From a checkpoint of a small mixture-of-experts model trained on Wikipedia.
Size: 9 layers, width 640, 190M parameters.
Experts: 48 experts in each of 9 layers, 192 SwiGLU neurons an expert, 2 picks a token.
Below are experts of layer 2 (counted from 0) of a mixture-of-experts language model. Rows are named router (the router's row for the expert), down (a neuron's output weights, with its number) and show model dimensions 480-639. Each number is 128 + 24 x the weight over its row's rms, rounded and kept within 0 to 255.
After each expert's rows: a language model's description of what the expert responds to. This comes from a sample of Wikipedia text that the model never trained on.

# expert 3
router [106 139 120 164 108  90 102 158 120 125 106 141 118 109 135 157 139 112 125 139 145 127 127 112 154  93 125 121 111 103 167 147 137 174 124 146 149 156 112 151 124  91  85 119 141 143 125 120 136 127  89 124 150 172 138 115 115  77  88 105  83 134 129 123 150 112 138 130 117 106 150 171 121 103 119 146 132 110  94 100 141 129 119 145 173  75 121 124 136  59  86  94 171 122 151 121 127 145 117  95 127  98 114 185 109  95 175 162 112 171 130  91 152  84 133 131 138 141 153 136 133 107 128  95  94 114 111 141 165 128 105 143  83 118 123 122 129  94 139 112  80 160 177 130 137 147 160 138 144 113 123 122 137 196  99 111 123  90 116 155]
down0 [175 140 141 153 114 136 175 149 167 123  60 156 121 109  99 121  73 122 126 114 136  64 105 139 107 161 104 120 119 163 149 165 143 121 141 102 152 134 157 134 149 152 172 127 138 118 148 131 130  94 100 122  96 136 105  98 138 150 122  78 165 126 141  99 129 173 107 166 136 115 120 115 145 162 130 139 140 148 185 127 160 154 108 118 142 168 146 169 161 120 141 103 121 164 147 109 147 115  93 156 140 134 148 101 111 172 105 108 131 143 113 105 137 113 132 162 131 103 123 117 100 134 118 104 131 110 134 102 126  85 133 117 128 188 164 103  97 131 128 141 139 148  96 164 144 133 112 169 104 146  78 174 135  99  69 138 143 113 137 115]
down1 [159 174 126 117 116 128 161 128  97 168 172  97 130 152 147 116 123 146 137 146 103 123 111 155 149 144 132 124 150 146 153 109 118  66 127 109 113 124 114 132 132 152  99 127 129 116 105 138 157 150 100 110 118 110 104 161 115 192 100 137 174 111 188 121 129 143 183 113 142 145 114  97 109 123 106 100 102 123 134 135 126 137 127 137 150 116 100 110 141 107 128 141 117 110 108 154 114 106 111 164 129  99 149 100 104 122 138 159 127 132 126 131 154 139 130 152 145 152 150 127 152 126 136  81 113 158 165 128 152 123 112 118 124 111 144 123 147 128 124 140 160  88 160 129 145 154 120  99 110 123  90 117 141 118  98 167 133  65 115 113]
down2 [ 92 106 129 150 153 155 120 140 168 135 110 123 100 118 119 109 104 147 131 106 151 157 118 100 164 111  98 117 108 151 129 146 101  79 161 128 141 150 131 139 136 115 103 134 130 148 130 114 105 125 134 106 147 136 101 132 153 110 157 124  99 107  85 132 161  98 111 171  83 163 131 160 124 140 160 112 108 134 126 120 132 131  91 144 118 121 113  70 130 140 118  93 147  94 164 151 133  97 111 151 134 150 131 143  94 115 169 188 107 117 145 105 125 107 166 147 142 116 140 123  96 165 147 113 110 117 122 146 109 131 128 123  98 110 153 122 125 120 126 113 108  81 184 102 135 100 119 121 119 117 154 128 145 119 152 174 114  95 118 114]
down3 [124 155 132 173  96 137 102 181 169  60  93 146  88 142 103 114  97 116  73 134 113 119 119 119 108 122 152 133 129 122 150 134 139  91 149 127 115 140 131 171 153 109 151 120 139  72 117 114 103 134 101 173 163  99 139 144 148 123  96 137 161 112 155 121 151 143 121 133 104  72 193 130 124 135 145 117 108 115 138 133 120 113 123 108 112 141 118 167 112 165  80 145  87 114 130 139  76 116 169 102 114 107 122 100 129 121 121 139 122  99 119 131  68 120 155 143 126 101 132  98 139 149 132 128 117 125 138 131 114 110 101  80 162 123 129 117 149 134 100  97 114 127 143 106 118 129 130 138 175 130 134 104 130 151 152 192 144 133  80 105]
Description: Country, state and city names or their first pieces, often after in or of, such as California, France, New York, Colomb-ian.

# expert 0
router [ 91 127 120 156 100 118 115 171 160 122 113 141 118 136 141 136 136 124 135 155 137 181 110 115 131  92 107 138 113 170 119 110 126 103 139 119 126  83 142 121 121  79  85 151 135 111 103  95 119 174 121 143  96 147 114 131 145 114 156 123 135 117  98 130 164 157 118 118 107 148 133 175 117 114 121 120 129 136 147  96 136 124  99 173 125 124 173 197 132 122 109 100 121 127 191 137 146 130 159 109 118 129  83 148 130  89 111 139 148 153  74 136 155 130 137 146 122 160 116 121  87 153 155 121 114 124 136 130 136  89 139 139  75 146 149 118 123 172 142 133  86 130 114 151 169 137 129 140 161 130 151 133 106 146 119 156 105 139 142 184]
down0 [138 153 133 125  78  94 147 139 145 139 159 141 137 123 135 173 119 161 138  60 128 133 141 149 104 141 141 118 108 102 108 160 166 163 156 145 114 139 155 123 158 158  98 174 135 131 101 166 105 115  82 126 134 116 110 122 138 165 104  97 144 129 137 110 174 108 161 110 144 135  98 129 107 161 128 110 153  95 111 129 127 160 108  95 143 172 149 125 139 124 155 115 162 158 152 122 121  97  99 129 164 159 131 121 150 129 122 142 149 121 165 113 130 166 131 132 118  93  99 128  98 156 198 166 140 113 126 135 112 119 161 114 152  92 156 112 140  91 100 145  70 116 114 117 163 134 119 105 103 132 139 126 152 115 109 140 108 169 163 101]
down1 [124  97 125 126 119 140 103  82 143 143 142 111 124 129 125 111 113 151  99 102 124 112 156 112 159 116 102 104 171 161 128 113 121 134 143 128 145 138 151 136 136 136 145 174 128 112 154 170 149 110 170 116 127 140 140 121 177 105 141  82 128 113 132 151 128 158 120 126 168 136 120 121 106 155 137 179 167 141  84 139 102 113 137  93 154 107 146 144 134 143 153 146 129 155 180 157 143 175  88 127 130 118 113 111  50 123 125 106 101 129 139 117 175  95 143 151 146  88 146 134  90 136  80 146 164 134 141 136  81 122 126  83 167 121 136 139  97 142 123 103 145 106 142 154  93 123 133 144  93 114  88 151 101 125 100 130 115 112 154 140]
down2 [149 147  91 126 156 160 129 162 119  91 147 112  75 130  90 116 109 147 148 157 174  46 197 111 100 120 133  91 164 135 135 133 120 144 114  79  76 120 142  76 132 108 118 114 167 125  91 121 132 137 125 170 105 167  93 103 170 128 141 147 103 141 182 118 102 132 142 108 118 152 107 151 108 105 174 127 121 155 150 164 106 136  83 169 131 162 141 122 112 166 125 121  66 169  93 137  95 143  91 172 152 124 158 102 160 110 112  73  80 132  97 163 110 104 130  65 146 154 163  89 115  99 144 176 133 122 177 158 116 107 111 139 134 119  97 120 140 128 100 150 123 101 122 147 118 195 108 137 168 150 148 139 120 162 120 127 113 147 145 114]
down3 [ 74 121  87 150 134 176 116 130 142 133  91 124 130 140 110 137 155 121 100 164 133 138 137 109 141 120 144 111 130 109  64 149 151  83 124 146 102 103 109 105 120 150 116 123 154 161 135 131 146 153 139 140 102 117 160 158 135 199  89 176 128 134  95 113 153 127  95 109 123 138 133 139 143 123 141 102 110 100 159 148 101 168 115 102  93 140 109 147 103 151  75 119 108 154 105 145 139 127 125 104 146 105 126 102  99 149 137 159 103 122  77 161 121 160 147 135 119 111  92 114  70 148 120 156 137 116 124  99 140 128 108 204 117 167 125 161 130  99 122 169 115 135 147 161 134 157 127 140 110 126 123 121 166  76 111 184 135 114 139 177]
Description: Determiners, possessive pronouns and small numbers before a noun, plus the s of possessive 's; e.g. the, his, two, both, group's.

# expert 1
router [156 128 129 107 129  98 113 131 135  96  93 105 139 138 129 139 143 133  94 185 128 102 157 117  81 157 117 124  90 166 121  86 116 149  97 140 147 145 133 125 131 132 131 122  70  76 137 153 115 141 139 102 146 137  97 105  94 157 199 167 162 153 142 114 133 155 104 176 129 173 156 103 117 109 131 158 104 120 148 140 153 157 132 122 107  88 161 108 102 139 111 133  87 124 163 121 162 122 154 133 169 124  93 127 141 127  62 118  96 135 125 138 133 132 124 139 119 137 144  92 141 142 114 159 154 117 112 133 128 130 152 181 166 159 101 181  91 131 123 116 166 105 113 101 101  78 121 107 145 120 132 123 144 107 131 102 166 105 106 163]
down0 [118 156 112 144 156 146  98 113 126 123 133  62 115 151 158 152 102 114  91 106 104 130 112 124 133 147 105 146  96 138 147 126 162  85 100 133 147 159 142 161 122 133 160 132 163 125 127 140 153 106 126 111 148 147 122 118 159 162 125 133 107 113 114 118 135 138 138 137 146 120 169  92 149 130 124  94 105 132 132 147 156 154 131 134 139 126 135 151 129 138 124 111 143  92 135 143 175 105 139 162 149 135 114  95 148 179  56 128 148 136 115 151 110 124 111  93 152 166 138 151 154 134 151  92 102  75 186 123 114 136 117 132 102  96 140 114  95 122 127  87 121 153 114  91 109 121 135 128 133 143 124 152 105 171 130  97 105 124 125 107]
down1 [138  95 161 143 121 154 169 132 109 126 135 139 140 139 144 129 131 133 102 143 164 110 143 120 134 136 169 155 149 127  92 126 116  99 107 121 155 126 106  87 107 121 133 116 135 148 141 154 141 121 100 146 171 100 108  97 130 101 107 147 101  84 149 140 111 135 120 190 127  80 119 127 122 134 105 114 132  86 116 101 103 124  83 148  73 132 165 161 154 177 117 120 116  98 142 155 146 121 123  97 149 111  93 122 110 124  86 125 125 145 115 160  90 165 115 122 141 135 116 140 139 147 159 167 131 111 153 116 127 139 131 132 102 109  77  88 109 123 166  75 156 114 118  93 164  79 150 136 152 128 155 146 127 150 106  99 101 118  97 126]
down2 [114  68 145 119 117 138 127 147 144 112 123 140  96 150 138 147 139 108 124 121 137  89 120 136 101 116  95 153 123 148 148 119 119 102  94 170 141 127 124 115 148 155 117 135 128 101 104  89 103 148 158 135 149 152 114 181 102 153  91 125 107 127 138 133 111 126 127  88 143  96 148 122 114 130  98 126 133 133 112 170 136 135 134 151 111 143 141 146  86 123 152 184 123 166 141 120 158 140 135 121 155 179 144 154 121 146 162 124 186 102 101 170 108 133 135 143 128 132 139 114 159 124 103  84 106 148 144 119 103 145 161 152 143 118 128 162 128 159 143 126  93 164 111 122 110 111 145  85 151 147 137 144 232 131 100 148 107  90 136 173]
down3 [110 108 149 134 124 101 125 159 116 147 102 111 128 128 119 108  58  97 124 158 110 131 153 121 119 124 135 151 152 159 121 174 152 116  89 136 136 113 138 130  89 116 117 112 128 116 143 132 141 128  83 135 127  93 138  75 115 143 150 130  85 139 127 128 108 143 140 161 139 166 120 132 162 111  92 135 185 142 132 143 109 133 152 140 143 164 100 134  94 133 183 132 104 117 154 110 128 133 126 134 162 100 115 135 201 102 100 103 176 115 114 146 120 137 137 157 118 102  76 191 133 122 128  87 151 139 127 102 114 142 162 111 142 121 112 119 133  68 100 134 148 161 119 110  96 139 124 126  89 163 139 103  89 130 109 119 120 127 142 120]
Description: Word-internal vowel-consonant pieces inside foreign or unusual proper names, often Welsh or Spanish, such as Dw-y-for, Cés-ar, G-uten-bergs.

# expert 28
router [123 176 117 139 126 137 112 137 142 121  91 117 136 129 111 157 121 102 106 118 139 147 120 135  95 110 106 140 151 113 160 149 126  92 153 122 147 156 122  96 141 146 117 188 136  90 119 167 147 149 126 122 169 137 130 105  94 132 131 145 131 112 152 156 134 101 154 124  88 102 115 161  98 120 125 166 130 118 134  81 160 102 133 130  92 106 165 163 141  98 142 125 174  73 116 134 180 165 160 112  96 102 134 131 133 105 122 149 125  98 119 152 126 124 106 147 130 102 133 129 101 168 139 157  92 109  75 114 135 138 113 160 135 106 147 170 131 110  83  99 133 112 143 111 174 132 145 116 121 130  97 146 121 157  96 103 122 128 147 134]
down0 [136 128 127 135 167 166 134 107 107 147 114 105 130 114 120 163 123 104 128 108 121 155  91 137 111 141 180  79 100 110 151 146 163 146 129 145 121  96 124 126 110  77 101 136 140 139 103 181 136 110 133 126 116 100 131 166 121 139 157 156 153 135 112 109 148 150 135 129 167 132 122 161 123 144 163 137 141 147 107 136  80 136 100 141 159 159  83 163 148 137 145 122  82 160 138 140 115 121 133 170 148 131 114 167 178 151 128 134  76 135 128 127 141  97 153 149 101 141  96 153 106 109 139  74 133 112 101 111 106 154 113  92  99  86 136 155  95 147  92  91  97 126 102  95  90 125 152 149 100 121 135 140  98 109 144 112 145 131 116 148]
down1 [100 141 141 133 146 151 165 157 163 129 144 117 141 168 110 126 157 118 126 154 105 141 152 128 159 130 152 114 116 129 125 117 126 162 130 157 118 127 115 133 136 102 122  88 160 152 139 102 106  86 134 138 114  98 155 131  94 106 125 105 131  93 124 141 108 121 122 143 143 151 102 115 130 134  88 112 106 158 158 138 159 135  98 135 163 106 102 150 139 141 128 120 117 160 157 140 123 104 119 114 121 154  98 123 115 134 154 123 123 168 146 123 140 120 131  81 127 151  79 124 149 108 146 113 122 168 108 141 116 122 127 141 117 143 146 162 132 142 144 159 123 115 125 111 120 127 176 134 105 158 132 141 125 136 126 116 126 149 171  89]
down2 [130 152 168 113 119 159 138 131 123 137 118 102 130 117 101 108 125 153  80 144 129 107 128 140  95 157 116 158  79 199 124 100 105 167 150 126 171 123 138 134  98 144 115 100 139 108 140 139 113 112 106  84 176 168 119 103 129 135 147 105 111 120 143 107 117  95 173 158 104 103 118 117 139 109 120 140 107 117 142 176 102 183 125 167 180 134 125 122 128 152 105 163 134 139 121 156 125  98 153 142 126 131 119 150 107 148 107 102 115 143 142 150 121 181 111 152 132 151 171 151  99  89 140 135 169  87 145 131 115  89 133 136 130 137 120 119 131 105 172  98 165  88 110 111 119 157 102 141 139 136 124 139 152 138 126 109  85 126 120  78]
down3 [137 145 116 125 118 113 122 156 112 145 146 135 149 116 168 151 105 159  97  79 146 138  75  85  83 131 108 140 117 106 114 110 115 102 130 126 137 131 120 215 140 113 124 162 126  94 143 105  88 162  92 138 121 131 153  77 130  79 132 144 130 147 118 148 152 107 158  88 141  76 119 149 101 166 162 113 122 152  93 150 152 157 128  93 115 115 129 126  99 121 119 148 113 132  73 144 112 122 154 143 107 135 129 156  79 129 139 138 122 127 148 119  98 117 110 151 155 111 112 153  88 118 134 143 127 116 101 154 129  69 151 136 127 159 172 159 148 140 144 140 122 163 134 138 167 100 122 140 122  90 127 124 147 130 160 159 148 133 124 139]
Description: Final suffix pieces ending a word, such as es, ations, ically, ities, ists; e.g. crises, corpses, interventions, treasury, courtyard.

# expert 44
router [173 147 137 120 126  94 185 133 139 145 138 147  90 127 121 119 139 161 141 101  45 131 157 157 154 135 136 124 110 117 123 139  92  77 146 149 114 179 101 160 142 152 168  93 137 112 136 162 115  97 115 117  85  76 143 147 152 155 165 116 114 129 102 132 152  93 103 107 123 106 131 134 117  89 161 124 126 106 113 137 120 148 155 134 101 165 126 107 142 132 167 160  90 126  89 138 122 172 129 166  91 144 130 137 161 119 130 131 122 124 125 113  80 140 115 169 124 156  99 112 134 119 125 155 162 112 125 142 146 100  90 158 143 141 114 152 125 135  85 135 102 115 109 112 158 101 147 159 115 122 154 115 136 130 148 117 168 108 157 114]
down0 [100 113 153  98 110 136 148 147 144 139  86 120 168 124 139  92 116 149 149 139  87  76 165 117 142 172 121 114 104 130  87 141 121  97 150 178 168 122 133 140  91 107 141 138  75 134 133 117 146  93 115  79 133 101 135 123 126 126 163 127  97 103  87 139  88 142 113 110 165 126 149 146 108 129 139 137 119 161 132 147  92 148 100 128 111 151 124 107 153 149 121 128 164 159 125 107 173 153 157 127 135 122 113 126 140 125 153 107 121 130 119 147 149 116 100 147 101 133 155 148 112 125 140 127 123 177 117 119 120  66 146 107 125 108 120 133 152 103  98  82  66 135 141  90 172 111 134 115 154 135 126 187 151 141 148 171 147  85 138 150]
down1 [131 139 112 141 154 117 134 148 108  84  73 164 155 115 113  97 146 134 115 146  91 129 113 165 108 137 150  75 105 176 119 114 152 121 125 149 169 122 107 100 181 133 133 168 115 116 134 164 142 120 147 137  67 113 118 159 137 100 141 122 151 103 116 129 111 129 140  76 150  92 136 122 109 167  85 151 130 149 117 141 106 144 125 139 137 124 127 102 177 133 158  94 130 109 128 122 100 118 135 164 127 153 124  99 112  87 111 168  93 137 139 164 138 126 110 100 114 137 103 147 136 163 154 106 103  89 148 111 128 130  91 119 148 117 114  90 100 157 121 158 158 140 100 105  96 128 163 134 106 121 109 130 157 132 143 144 135 146  98 110]
down2 [120 149 126 104 132 115 103  59 177 151 161 131 127 117 137  93 148 141 171 155 133 100 103 128 160 116 137 144 176  93 103  99 147 135 128 132 132 153 158 124 117 121 123 122 143 162 131 103 129 127 106 133 130  86  75 124 161 131 128 116 115 145 118 152 152 117  95 121 130 168 107  96 122 126  87 162 170 171 136 128 106 133  91 154 161 182 135 160 121 142 118 139 100 126 131 195  78 108 120 152 144 106 153 149 137 154 101 108 139 117 123 100 147 140 138 117 104 128 116 118 134 157 106 116 143 145 124 178 124 139 126 141  91  97 129 107 125 128 133 116 158 130 113 104 104 139 151  94 139 104 155 134 135 145  67 141 103  62 131 100]
down3 [141 110 133 110 113 155 101 138 148 104 143 132 127 151 109 130 103 109  93 154 154 123 127 149 145 113 131 170 151 148 138 136 123 159 153  97 129 129 168 107 105 144 154 125 146 106 164 131 172 136 139 111 125 156 118 110 114  95 179 116  97 164 170 130 155 121 123  86 154  73 156 124 130 116 104 117 112 157 132 126 101 143 101 161 103  95 123 154 171  60  92 143 170 142 125  68 144 101 111 107 134 124 153 109 104 125 143 147 139 104 135 128  96 136 171 119 148  95 128 140  99 119 102 131 116  85 112 141 130 118 104 133 118 137  90 107 108 129 131 108 136 153 108 117 152 135 122 152 125 127 132 113  98 138 133 131  72 134 106 128]
Description: Finite verbs and subjects starting a clause: was, is, were, had, would, and pronouns he, it, they, The.

# expert 34
router [119  94 103 163 103 157 105 159 141 108 109 158 118  96  96 128 126  98 135 154 160 162 135  77 139 113 103 157 137 137 148 157 140 150 144 125 109 130 122 130 125  99 115 142 152 150  97 126  97 102 116 136 125 156  95 158 124  95 153 135 123 123 125 162 154 152 158 143 101 138 146 147 107 136 120 142 158 116 136 105 129 145 113 171 129 116 146 160  88 110 105  93 132  98 143 134 153 150 164 110 154 119 126 130 159  95 134 154 164 163 107  98 157  92 110 159 140 164 145 159  93 132 161  93 138  96  98  94 140 122 138 142  98 104 134 100  94 159 122  99  94 116 145  94 159 124  91 156 132 108  98 149 102 150 102 159  96  95 117 152]
down0 [ 87 105 107 144  94 117 121 130 118 119 111 164 111 126 166 137 145 130 152 142 100 159 147 157 160 103 105 155 144 130 164  94 107 109 105 181 137 177 134  98 146 132 150  95 137 117 124 118 109 132 101 119 153 117 120 132 140 126 133 150 107 108 115 150 119  72  93 128 121 133 141 160 120 118 138 118 143 136 155  90 179 131 163 117 142 143  71 167 132 133 127 143 154 139 114 151 159 122 109 126 105 145 119 152 137 133 146 132 145 112  87 122  90 125 193 116 137 153 126 151 124 140 140 156 161 141 114 139 171 123 134 149 182  97 162 124 114 104 102 101 108 118 113 153 101 123 112 133  77 110 133 137 106 160 196 131 168  93 120 143]
down1 [135 145 137 134 149 149 119 176  82 112 143 123 135 161 113  98 109 139 124 109 137 136 120 143 116 147  86 104 150 106 153 108 129 125 146 106 157 118 142 112  96 129 148  90 107 153 142 154 147 129  88 121 137 121  98 149 110 112 109 145 180 134 180 135  97 118 131 111 145 170 178 155 122 154 133  96 156 124 134 122 129 100  82 135 141 140 171 102  90 166 133 160 163  92 141 131 150 147 121 122  95 104 103 108 164  73 137 110 137 108 143 131 115 156 177 122 130 153 146 141 140 138 138 144 128 116 128 149 176 111 104 158 129 125 107 103 116 149 122 151 126  94  98 105  94 115 107 137 117  95  93 100  81 123  90 122 135 146 152  82]
down2 [101 108  85 110 111 102 196 139 116 135 126 152 138 106 130  82 130 162 144 107 141  79 173 134 143 130 145 117 134 100  77 185 129 122 156 149 156 114 155  98 140 119 154 144 132 122 144  91 142 168 143  99  99 106 157 168 168 136 111 146 139 117 152 121 112 107  64 125 142 103 109  86 179 158 126 146 109 120 177  93 120  99 111 132 126 169 114 148 150  72 152 112 111 110 126 150 159  93 116  93 108  88 116 128 155 106 104 136 141 102 117 108 113 112 123 121  84  46 131 149 117 151 131 135 129 105  97 117 136 137 130 117 133 108 107 161 122 109 107  80 161 155 132 107 116 101 127 142  89 130  98 154  88 130 155 128 111 123 152 107]
down3 [153 150 144 149  85 174 129 150  95 125 122  86 132 105 109 117 138 129 117 134 114 155 124 144 172 117 162 107 130 131 124 147 196 150 109 113  97  93 103 127  97 106 104 147 119 137 135  76  97  79 148 135 172 131 128 165 134 112 109 153 104 126 148 137 114 157 107 151 103 158 138 138 106 111 177 125 100 106 103 134 136 133  97 152 123 146 164  94 112 106 118 123 150 121 101 116 147 112 167 107 119 124 187 114 125 143 114 155 113 109 104 135 155  88 122  82 159 168  99 146 151 124 108 161 138 165 104 109 145  86 191 135 148  88  94 148 114 112  93 139 114 127 125 110 149 113 130 137 107 137 133 116 125 137 155 132  76 138 158 159]
Description: Spaces, digits and line breaks in table cells and lists, plus words in species descriptions like bark and Cerambycidae, and verbs like born, founded.

# expert 37
router [134 166 123 159 165 111 144 153  86 141 118 134 142 140 128 140 139 113 117 112  93 114  72  99 133 147 122 120 134 117 146 162 136 148  98 124 174  91 163 154  96 145 149 105 159 157 144 104 167 113 118 117 101 154 185  78 139  93 123 166  98 136 122 126 155 170 147 106 109 114 138 128 118 134 113 145 126 106  78  78 100 146 123 114 129 106 138 104 140 109 136 113 111  93 135 129 140 161 118 111 147 120 117 145 133  92 149  98 118 127 119 139 137 104 117 155 101  72 116 149 127 135 100 135 174 138 147 124  91 167 134 128 122 108 131 110  90  85 169 138 139 180 141  93 131 129  92 122 103 135 105 109 105 116 102 131 144 104  93 161]
down0 [164 129 155 150 166 129  82 110 165 148 189 121 123 146 113  80 115 134 164 122  89 157 150 101  95 124 128 131 123 134 145 131 119 120 113 118 144 141 117 117 136 120 144 123 172  87 127 146  85 151 190 150 122 119 109 137  85 123 142 158 131  87 120 123  99 150 121 119 168 149 149  86 154 149 129  63 128 140 161 162 130 150 112 161 117  91 207 135 134 180 119 141 139 111 106 182 116 107 121 113 121 104 137 136 147 127 111 144 132  76 161 112 130 104 158 127  86 116 169 125 182 134 120 126 127 133 136 120 154 124  87 125 139 162 138 120 160 117 121 115 161 128 121 150 147 163 114 108 117  93 177 110 145 131 175 107 119 129 150 119]
down1 [148  95 144 126 166 103 119 106 130 154 128 147 134 102  76 130 137 156 118 145 120 115  98 138 127 131 127 139 123 133 153 148 113 144 116 138 119 104 126  84 122 129 141 121  95 163 143 159 137 111 122 123 158 119 132 134 143 164 116 135 127 121 156 145 132 131 132  98 132 112 128 155 109 133 188 138 124 101 127 110 111 112  98 129 194 132 101 118 110 105 136 135 123 154 117 103 130 184 141 114 155 117 164 112  79 129 159 145 127  92 123  96 114 115 154 149 118 148 100 125 109 142  95 105 141 130 138 121 148 140  83 135 113 201 136 130 159 146  87 175 138  90  86 154 129 144 127 123 153  85 109 129 141 141 159 135  82 131 112 119]
down2 [ 85 110 111 153 125  91 151 139 123 142 136 100 167 162 115 127 116 124 108  91 149 107 142 169 174 142 110  71 179 148 168  97 145 138 165 121 138 111  91 171 139 101 139 147 107 169  75 178  85 169 119 157 123 111 127  86 165 114 117 129 134 143 128 135 118  97 109 121 117 136 129 151  56 151 112  98 136 144  72 136 131 145  95 126 137 113 108 134 160 109 181 138 130 147 135  85  98 132 136 106  91 109 114 141 115 112 106 144 127 142 116 153  68 120 140 149 174 158 150 130  90 127  70  98 110 108 152 102 128 163 160 161 134 133 140 164 140  52 103 133  67 129 101 125 158 137 161 159 142 131 138 128 111 119 114 118  95 110 107 152]
down3 [139 122 123 108 142 148 166 171 145 112 147 146 153 108 145 160 170 130  82 146  96 131  69 163 182 132 134 112 160 157  95 125 136 169 115 113 148 124 115 139 151 104 161 140 107 158 129 131 144 128 161 100 138 142 104 101 140  89 193 117 105 122 136 126 141 112 173 114 173 121  93 130 110 150 125 153 175 147 114 176 130 110 129 108 141 141 152 142 131 159 124 126 146 110 134 156 138 180 133 142 108 143 139 162 137 109 140 106 150 127 102 149 126 115 135  89 103 146 151 131 200 132 150 116 160 125 177 139 151 131 107 100 132 108 138 102 162 151 115 123 122 136 139 112 113 127 116 159  91 165  81 133 113 143 154 130 122  83 130 122]
Description: Final pieces of personal names such as Adri-ana, Isab-ella, Bert-rand, plus common whole first names like John, David, James.

# expert 21
router [120  93 114 156  97 167 107 162 136 116 118 163 121  83 101 128 115 106 128 144 162 160 137  87 138 109 108 155 134 132 152 163 144 142 147 114 107 128 115 134 129 112 108 135 160 143  95 126  96 109 123 135 132 160 102 153 147  90 155 127 112 124 124 158 150 156 162 153 100 143 157 157 106 136 137 150 162 111 139 107 141 137 102 169 134 118 151 147  98 113  95  94 134  92 147 142 139 145 167 108 151 131 129 131 170 100 137 156 164 164 103  94 163  87 109 145 136 167 137 159  94 129 163  93 152 100 113  93 136  96 126 125  87  94 137  94  93 159 112 111 101 115 148 107 160 136  96 145 144 109  99 156  95 164 100 164  95 103 137 154]
down0 [105 124 116 106 116 139 126 121 149 153 120 124 123 124 118 162 115 176 139  99 136 119 185 126 150 123 157 108 139 109 108 108 131 168 144 118 124 133 129 158 147 166 124 140  91 111 115 137 129 142 170 137 135 131 125 175 143 148 166 147 154 117 153  94 139 114 172 101 106 100  94  92 108 144 150 117 105 117 108 148  91 122 106 131 127 134 147 128 119 130 157 168 109 163 164 124 174 124 138 128 135 128 125 120 139  78 136 149 135  75 115 111 123 108 156 141 110 156 152 123 102 148 116 156 173 130 114 130 103 127 151 138 125 115 105 138 137 167 102  92 143 118 150 135 151 127 143 154 122 140 149 107 113 108 109 110  93 116 153 125]
down1 [ 92 176 127 142 173 112 110  97 150 122 131 162 158 146 100 150 159 121 137 135 100 110 102 129 156 145 139 124 110 153 149 158 109 131 127 158  66 121 146 103 154 100 141 159 125 123 119  48  89 171 127 138 111  91 129 123 117 170  93 175 113 130 136 126 114 134 107 104  98 147 137  90  78 127  99 124 121 102 119 150 136 103  77 133  90 160  87  67 107 119 121 156 122 118 111 152 124 115 137 157 145 134 149 191  96 103 113 168 105 136 108 152 116 156 143 109 153 125 152 103 140  96 118 113  88 123 160 124 181  99 165 119 129 119 121 141 176 149 153 140 134 113 140  97 122 126 167 154 149 129 128 139 111 191 118 163  82 105 139 119]
down2 [139  93 156 123 117 121 158 125 116 145 129  93  91 135 135 102 111 150  89 152 149 110 113 102 159 105 148 148 115 132 153 117 128 147 138 136 122 124 105 119 135 130  85 117 134 103  97 122 114 128 145 133 123 132 121 155 124 122 163 144  97  80 102  88 128  77 149 171 138 164 101 139 101  88 135 109 101 146 151 154 145 161 138 131 151  99 131 127 124 128 135 151 131 104 132 143 193 144 156 140 131 100 111 108 139 126 128 175 123 125 143 140 134 112 126 158 127 136 130 114 147 102 128 111 124 122 170  99 130  97 103 155 172 139 110 155 128  52 137 165 107 156 128 116 158 111  64 190 126 186 151 146 161 136 135  96 128 140 135 178]
down3 [145 133 131 157 130 143 141 113  87 134 139 135 134 153 145 129 157 126 102 117 150 154 131 118 133 147 110 101  90 135 121 145 113 141 109 140 171 173 152 126 155 143 101 125 109 138 156 159 139 150 164 122 137 115 125 123 161 143 129  90 117 128 131 143 102  97 132 173 119 112 123 135 111 151 110 124  97 104 202  89 133 140 159 132 139 116  96  98 130 135 140 110 154  97 133 130 130 125 106 121 103 145 133 128 113 136 185 126 113 146 104 149 142 142 143 132 152 118  61 110 143 160 125 123 131 129 137 112 117 188 114 137 113 109 102 151 107 149 169 115 131 126 121 145 134 149 142 140 126 103 126 124 134 165 128 101 130 147 173 156]
Description: The word to after had or before a destination or purpose, as in had to travel, Russia to Newcastle, plus spaces and odd bytes in tables.